From a checkpoint of a small mixture-of-experts model trained on Wikipedia.
Experts: 32 experts in each of 13 layers, 128 GELU neurons an expert, 4 picks a token, a softmax router.
Below are experts of layer 4 (counted from 0) of a mixture-of-experts language model. Rows are named router (the router's row for the expert), up (a neuron's input weights, with its number) and show model dimensions 0-223. Each number is 128 + 32 x the weight over its row's rms, rounded and kept within 0 to 255. Numbers have three digits each.
Before each expert's rows: "comes after" lists some tokens at least twice as common just before its tokens as in all text. This comes from a sample of Wikipedia text that the model never trained on. Tokens count by the router's weight.

# expert 5
comes after: " of", " in", ".", " to", " at", " for"
router:106105125147118179109116146104189138110152121112142144130094130196143171068112128082120159096129156091100126079127169132160148095097130164083126121177099080151047120126186102148097146119167136171104161123142048159135095133139126116126171164106164110056118176167128089123140102099165116113175106128090161178068104109132158120101157142099087088139122133135108116190154177114136177127052129095149124153069123179150065130137167156088130153131102130083146131110090176106120102048119134104072049137104073158159091108070126118089087159151113064115129112151101170145108069093158125101131146131103127142152168080092120136087119063140097075124157205108108126133124113171139123086158
up0:149153123144081116183121143120100107084121133142147186179124122130074090116109093108117133165113105128154122156106160152134138109111164132152122141105142150136129078101196099166152116106156179149101153099070130145157060097081166138139137166098150157101139117049129154150118138112109118137074109146119139081141181146107181085145139122109098102133134108073134164123082113091080135117120140164093108120076180164137126089116104177171115086073110152166145095191135107169122156101188186080082148137120122078101076131129158172139067090127169153147129109099141122174103129172050149142146105216132100152178096159062126143134115112113085168168097075164144190155182083167068062120147
up1:117168192114100081133138118097113145084053097074107164109113106155108136067132137068096137155132122115121182167102149134080152149109194143157171142182131123119122089135133168117169145100108172122158159143077105083114097146133141110063113137103143105122137067181194078046133111168130140157108089189071177167103201112135168102140118103143070133135167135122109111205118107098115209120137045116116092099143130125100147199093191087129123143161133147163107148108136169174152103130160107103140094135101190106172155140111105155094127099107133115135125140139161166181182148098138096169176091123207152110123119121096106154158112146107088125112109066115143133089107152118115145123134
up2:138158139143098149135131137115121145136163159157183163121104137129125132102098165150074140113143130114111118051105139121121137215146113105060163131120091077096134181135177172121118095160192129121155147105098132167150106132073134095124150190107173111095176192149191099115114127141126118156121073087158152160091112116077123110107153163151145139126174107179146079176117153070107174143106153064134173146121102142080090100135157167104177067151177093112168043151142104174093072115145128144121082111158125098144069104135117152149036125110084167118129124188075105174105082104105125155109129187101111142109173075154146077119131101079120140078088138120158119101154159136175124161142
up3:125130091115152157062098095092085173104097114135119123122209160161149143137135109129153170098088161103099090150112088101154082181104097133103157155158135190170129067114199072140129068128085102140133112152128126068142126121169085139177067141174104094130096149149096081143100124076109147109156113128121167108143118123120106140169093104119103084116140152115095127130141156142145115127118096166088161092163125139177123152079173062136131128121235185174147152092150161144200096171130097121111113173157142162093235101140097097117132210074133122178109105145184133098098075157166152142130102141134155154151129141131158147117140090088153171110157169111127121114065163123147107128100
up4:122127099178107180131150139120094126138076068119132102109079148181093113075139121183138143166150181139147128110162103124133110138107202101106065099112129082136115142109144079154169125130142076100081154113168127128133071132066191098127118133107081150123159083123155142165133145138088115174129181128119078132169196141139122111103120083141159084151102081113081106156137162141071119141127073123162087110124173168155091141111125159164099102131149152154145201148143091071105079078120094182090157119039157111131096087071104115109117186167140080120164135159108080110145114112164093164094080133108119208135161119157064097165124123142109139155082129095100142137158114181158117075170
up5:131104147152139156119148115169142100119110176160132118151127166152140156147104125146146092100049170118161107165106113119108120123123157136139095163138177124205221144103146142129106113102151128106158092142099111033105061127131118118138170153177151043060132103117100111169175124121095083126160106138157091082083080128142095143118077142150138101124144143171137085164143222124147154142128162090183108174115106131099099147160148100157104136126182116114055159138128137134134105132144106170176125115119113117121138092113095110193101126126100112084115116139084173069222096144161094145149170126119178136239096128085142135127101173117119106095180110128117134109142177106110071179098
up6:171128132224151114144150137128096088117163155176119114113157160099143137162089158073112136098058143111055174140142038128106151165101116147142147147163150103149141087115074099066125114131103126137124200124141184137172177098106041111122074138113127156078108134140108153073166151136189123176084102172143122090129096127087146137174172134144174102151158170138148059150107111144097162038171148192126130079099125155087142167101143130136172118101087125118090107078141095130144124156074103111140137190109096098124112102104104165113096153106154173199120105159145108104134144151090061094141142143094134148166066179148134110106110112170160114125140106103130130118151168167143149141144
up7:107200137095107085175082098121112175124086178142139129116121103183134119111122125079163188158065211117138152113170115156124086164134124146123164106137186167129088105152107128114093121085151103101167135107069091095189164107139092193161154066135102104085117111146198120151070179130158114169105149203110157114132129183151138079154082162119153108110069124109121165114095119087126140165116157137109127107102123133121142129153121162141071085112175166046060142126159190115123122125148188109096065134158124127147145113071103102096101081166127149107105128146149092108085131126133140126161088093154167121166170139138127114151098112170163197118094131099116142089051166144151135150155
up8:156165107117077117149087113122172173134149103137188150165163110079162076213077106121150135202174094110107126105110133176105142116130126098056126119099114155129145126136147138124188114124131194117115151151166166091109113127086119172128185089081097150103117169134199124161140156120110164064158129127155150143182133153154100108107078096171068123106120084144098053189188101077136159111080137108115089141135137117061085116157136117124132101154114136111132159173121108128131109185154097105132207135120107102132093103056172055092155087117136145174103157153161129159156158109048095124121111151115170104121106126130112151104140105126153126107131127156079127138167129143060215148118
up9:110052159113096117180106122086113114107143126126123115163055121135110141155182153145216111102100116055147120136159064094151075157094150085108187061160133173068163112160130116145110122103121119163146093134154128084136091134124076134156116106161107112108165157148123169102173141133157123154129088143149091163130171216117116124134154109121117131138134093118132124171130112161139135148127124104182124095118066114096145132170113128132101157120061121140145155178085097099151064164099167150161119129172178114145188152197117134159134143184120097134117118143094194171101100116064153093158199087127116111171113082106102170087159188140064133123085080155139118160086163155191151119099
up10:115157117149099135127108169058126138113125125143103171093068134103088134111123134108113122138160148134144006194168099125121155089166132090154107119161092109117111051104107069099108115127077159111124097175101179102121122155153115089108144122128158147136080152135146147148102131149087028117085073100104117128186129108176120124102144099078116105167153143160083156126106128108066172162173155143100162162164118210126085090163154135123143099192092150100134140122158156130113108091152189128142107106164154093122090081074155063131113122081135174088159072082111158126147111097107119133173140081133162106077120118143122147215123159120154166118079116137073123155078139126164104140100
up11:091094164142174114141069090126151166117152128144143122088098082121104147105115139116191165172128107135076145166135173101181084078108136142087120114124076146113168117102139147073157113143189123106106111113163170073136147133134165120146169075150086172172187108103110048122117086085111124150094106104099123165196123163150119160153179163162102138157153111100156104076102175121111121192164140147144139064111136120061104117193129133170149171196103118168196113129086067111108151166110121151166132181113152116178107148128138132143109103124111093164097159184154115152115099116132121150156122127107072076085125133130132171139134224141095149173123089105131046089101121150102119124082
up12:082109106142111094117134138088138150117081133180141111086139126162143105137119121187120076109137138099100102215142190113132182108087121170103115145106158171122153127155097103104146182163171154113086144164134082089134140105084155153125154154166111119114092150191176119155123152137142134115159157104151149176183144077086145142126135121117142188192152128143041093081125130120169098173148039128118049140151092131197175113171088153083126120067165086170148059143126105107160144181137184135111114127098151186152159172138115081138108110109091118126054106149094148156156190119121067131124112104135161109114126160168124096086160112077069136152158119121140127190149096113102128110122
up13:171082183094099132092113103107119148095147101136202112172088117156073146099123145072163129142096126109076136087179141134148157183138140128088107141144105156178143074116104098129112122174139082130132190102175164115109148065087057068107164158050105123136161136146142152130119119148117107141110107149106214148097075112112114161140176096142148123154182182125103106121064118124156109136155120167064091130071103126119164082159102165086138149081124158168082091142135090078108091084137161098101101076128123110107099138117122112135161145064176157142151097111135203153128104088069136128160122146153084099104086106135134089149098125057149131153183162113083147122091084159136186114132
up14:148186109064108129133167131196137121121133113114134100088130119120088164095108092150131116136162111127131171110095084157172150135178113145124184131102095138109049153157077088168134203162198109185155175090148154108144117145107114127084141072064105144151144103116169091072108090070159078149128124153098095114076169124164124164187195139102151130136162129129123171124124178181167113135108113125110147116126079118079096114069069150132163082158108089121139090174143103125135198157103118148168120153160142103115163130097101165123151171150071166125156092134137144114132130167146204141163170125113132152126150123127135096182081193106117131165150115126188131101093082134101083070187
up15:070155116077165125157107098135179097059103141123122111170145188166107073133177168105095121104141135144102076126083147108140132157147135134109142116154160174128163167080117153076159090074157164084101168174149112130100080099104163087122178145103109145155121140138177109122158144117144139160128118222081138093168126069157147121129070117162090133053165149128138151119151151076080137142107111104139124136053159131151093144163159128085158129110099124079130196082089082162164076145143128155122123078150202144095155117094122144077190168113133151113159126137058127152081083089085133140164169112165145134068135080100128144105099159109177152099131132122193087170111101167130141140129
up16:138173141100102144116068123194086118148122119170093159165116083138159140126085112154160093133066077108182105154159166081102164155111161076087177124125076193091170085119126144165189118117116132080163149094163164148106079120134135098164164102113162122125140109156131140131117152144107138152075116091123108085135125161162172096120156148153159096105137130118143079111119108179134109075163092052105131129099108131101148160104137122182040108083102131129092065086173184135116108056188092118178133075117124192152139145129106147127126113164058073069164148085136113144150126105139063127147068122121144152088144114129093087074116105104148112085116137112077082104133087162143106171131
up17:103188140128152153076111057083083095115152132127092122156123106099166123110143080125122162125108127125127148092112096150190183113120102097126111152164133093104114093087194122189156148083136139140110110134164151109055127033161145090101142109144076125099094131107109158139156171136106047138083102158131100071168154058140110103110156139139160141164159129121136100155102134101122134119105118083130155091148053209062101126145118135142127118140120149151146113159138116029128133114091139181123131110116112130108080116116105116125110149117100094158140144175088097139103135152079144136110130098151139106077070194178120123096064064096116111045130093100115166095145091145066052105112
up18:105135136094171121096130096183132142041188146161115138143066135186144123102131148142143136178164146122134170087158054161095171164096166146135103191175175127126129119084164111139105179136171089163112179079132214165104102156100120085098111126169127137116097155115089147140077176132069108156137133120078079103114141141143163133093101147181109191077130108093106120119114121117163100149176139122103152164057108094181124092047133091074104073090133154134137109134091066144145152135141126146076121124160087133090142077110113130056102115139107141130097123095135107145137171081119074082151108148088124118153159105176137093131073145173140144139147155084125204137144164139154139120153
up19:054098155100090125140102122085170124105156165132097083095095098146094163119165138153093126153085103180084096191135142157120102154089123180121074160099145154064153126147096124159134117175159171131154128119136145125092128124167144215109161135115151130139103105146152172154154092156135127204135105158097111081187084127159116103141138169147215093122145121080103109143117148134158080162180133142152149088104106093157052118114078156145125127142154124111161087108078139129101158152151123128117136110152131173123160131130181164174092105131154097103162096109123154166157099109074120104156081112142112120131061114164101079185081122084122080184151220103157147216111191155131090117137
up20:141170155156129158139154095098071075117157134178112092089107132101129134176108082168133059156156102160118131114115103058062118151113124078153148147098117170096148146116104137131164131149156139166100141151134117078167114123093124124102141097180115088075247147112092134108158160099152137112093144174159160145116136145139143073131142106105098125177144122151116125078121102087083130158139130128101136160105085107196142126059067082150162088136087102108201094180092143161161101117171113114133119159111143124166111098167165126096138099170172122228101118098148158097135123200122083200124123079122203086175113142124127174116180129115156145108134125159118144157161131126174125078159
up21:098136089142128129130175121073125101152121073086121135092117143102131119142168180137129115102184122119112162181114088132125167099196157136129140103147108129148156131097104097166181121152142115122150058166193157095128139114116149091110173142072084126077113129115087144168138145114106178105106097103140121136148165122175138166096094122151161099136133120113100130128132123170098039116099120126198156112124050172117112125105155136137134106092090065167048161151138161144167078128126175124131141177103108112130075145166136070117137129225148135162090173108133166079185136154104122101153092136161149081160051170158104163161165090114147103167166138189117095176043137175117091153144
up22:095109130155142131136149083118087125073118181139141093151072100129101072044170190125122106119123135096168161211120168106075112124079137166125088090120144079101122088129134147129188147187126148172128106121043139069124147150114139170158099132183169083167119093117119140188191155076160075161160095139123129109152157103106135125206129174127135095117131111169110114152133146138084169151115159109161106140156193131102142144140111164128155120105118119139139107142129161083186166154106107119140125080173120127158128168186144145092097073061092174101175091143123123159158092119161071136170097103171139098160154085129116139094128181056105141135073124120186124112144105181101156132113
up23:119107121169132181066133149113105156142090137059130100087106075118167171093115133163152127105147080153170169134139147128112097168065172103120112099096124193172176121146216099125090106137094134077183130117152143125121123181097188137193120121130152168139099160147096116155179165108145113191086078157167112101108144150202050116128141142159081121121105114144117148149146107138141144145110192173214143143131148152116073122099068118147100129163137104143192139137114080135129136141120102139106069111111116106049160195102133113125145088135116162161112144166145087113126143118126146091160132123164190159049133144105139176119153103174153088118151089147127159144200119120116135077091
up24:128183128123157171102125169125118145107131121161115139145075169203119122152064130073130154114084093174076123143135138138117096199126134079134150136094095164128129064095057161142133184109085145149110173110093170110103122173107099128132133125127182096134104141126103120142175037059157094168129112058119159158141081139103117092060094154188163131123151135163199152137142073108131124067098098129166085141105055128140063115116117158117111111116159183129152135124118120128130128110146145094139165101156148055083139071137064140107046077131136101128082106095113150098168100162058147141125102112131130062147138145166138074136147156106112151122126122090163105180117137128130103115154
up25:159113129168124118124087134162125141134090144108091105165147117118077115126204101116140110140124154167156144095154110145120177148121167136097070087128123119139143141079185138158132117129070151108069128167115118088095091137114160160146177123161145095151155157115108164096121124170096076091070115145138188182153154149098114120188157071118116116155202109146065139078119180188057102147080124176211130118172119027142117110176111145168111090170118053212145159126125114127125136127122069175109089126118123115132136110138110198090063177120128152119120136152148112137132148083142110052131126105106189120150176115101132111128115108144098145106130182120169194143169146158143111136109
up26:117104129159128134100123134170129175103131162123183161110155210137113166110103196124089187088131140083156119072074128138138188161131156146129132148212111059141090144124090150146121129107167140165151162132043130134121107146142093094055138098148133145144117145172138147086081117137139141068131101179087136163105119074108155066109128189122097110128160157140108115146183196100106101174134146124103129086106210114124178105157137134161154132155140120130143065116066114121143161139088057130093124137164134114063155170107144171160163139118157118205119121161120145132173123056108135149146122138163152153106097157146116140112148117125099164098098148115135124120195148220113129087067
up27:117144107140145160097137126140135110132112166146152104076130108111123106105212168139143173140147107089121138159091116177140190157185145170178141158120123096111145073152080139129146109107175151147130152082213149129087151103160164165106152099102145192192129132148213128163078134135156162147144086116080145109152067077067129152141055122152194152125095142154163137129151137075096128140117113120104115093162142123193114165157132143161160087134122137156056097134062117174148091132141162063088181104165131118187180099160150167090144118158152169113157112134156136117133130149127140152149142120195118108087065110145104142135117153131160159131175108100062084151076123135085072176101
up28:149147150122136173141152142141107124131089132090111097101080157105093050133154186135146107094153163119178073148127111089121112178118117063094072140126091131071193088143124114101115098115100078152134111097103098116139111109166151165122155103067105085124156197143086120102103172167143064125114081154133158145167123116114147125111132153147140101065136129189145141165088065111085143113096114081170128131118081131125123106099129129087103127126088128172148043120040108139181100178173117117123153162068121140099114139157066220068098148094136135156104125131078122131141144131139157142157142093181099123184127081134136074177154182135145135152099132181115102146161138082119132185187
up29:055089128076154160103171067154167106085095119131156193095134185114121106085158094131135122137113145077149108108123130158063177115147145090166136111095171127111135132120109090111154086191157130162183195135118137102048148128084141144065108063102128194136112037140162178106121075144134161158149085135138117116132123114086082125190101152134123175181112153115075145103118130131162135143143099123169191116137115069104116114065134112156149127176091125179096118168175093100171102109104138061135138143120143066167163067120155128130125132125093154104150144121116137119154165105124137177106055134117122116119107100150083133116123142105131091106151144133108114212163139185088112106077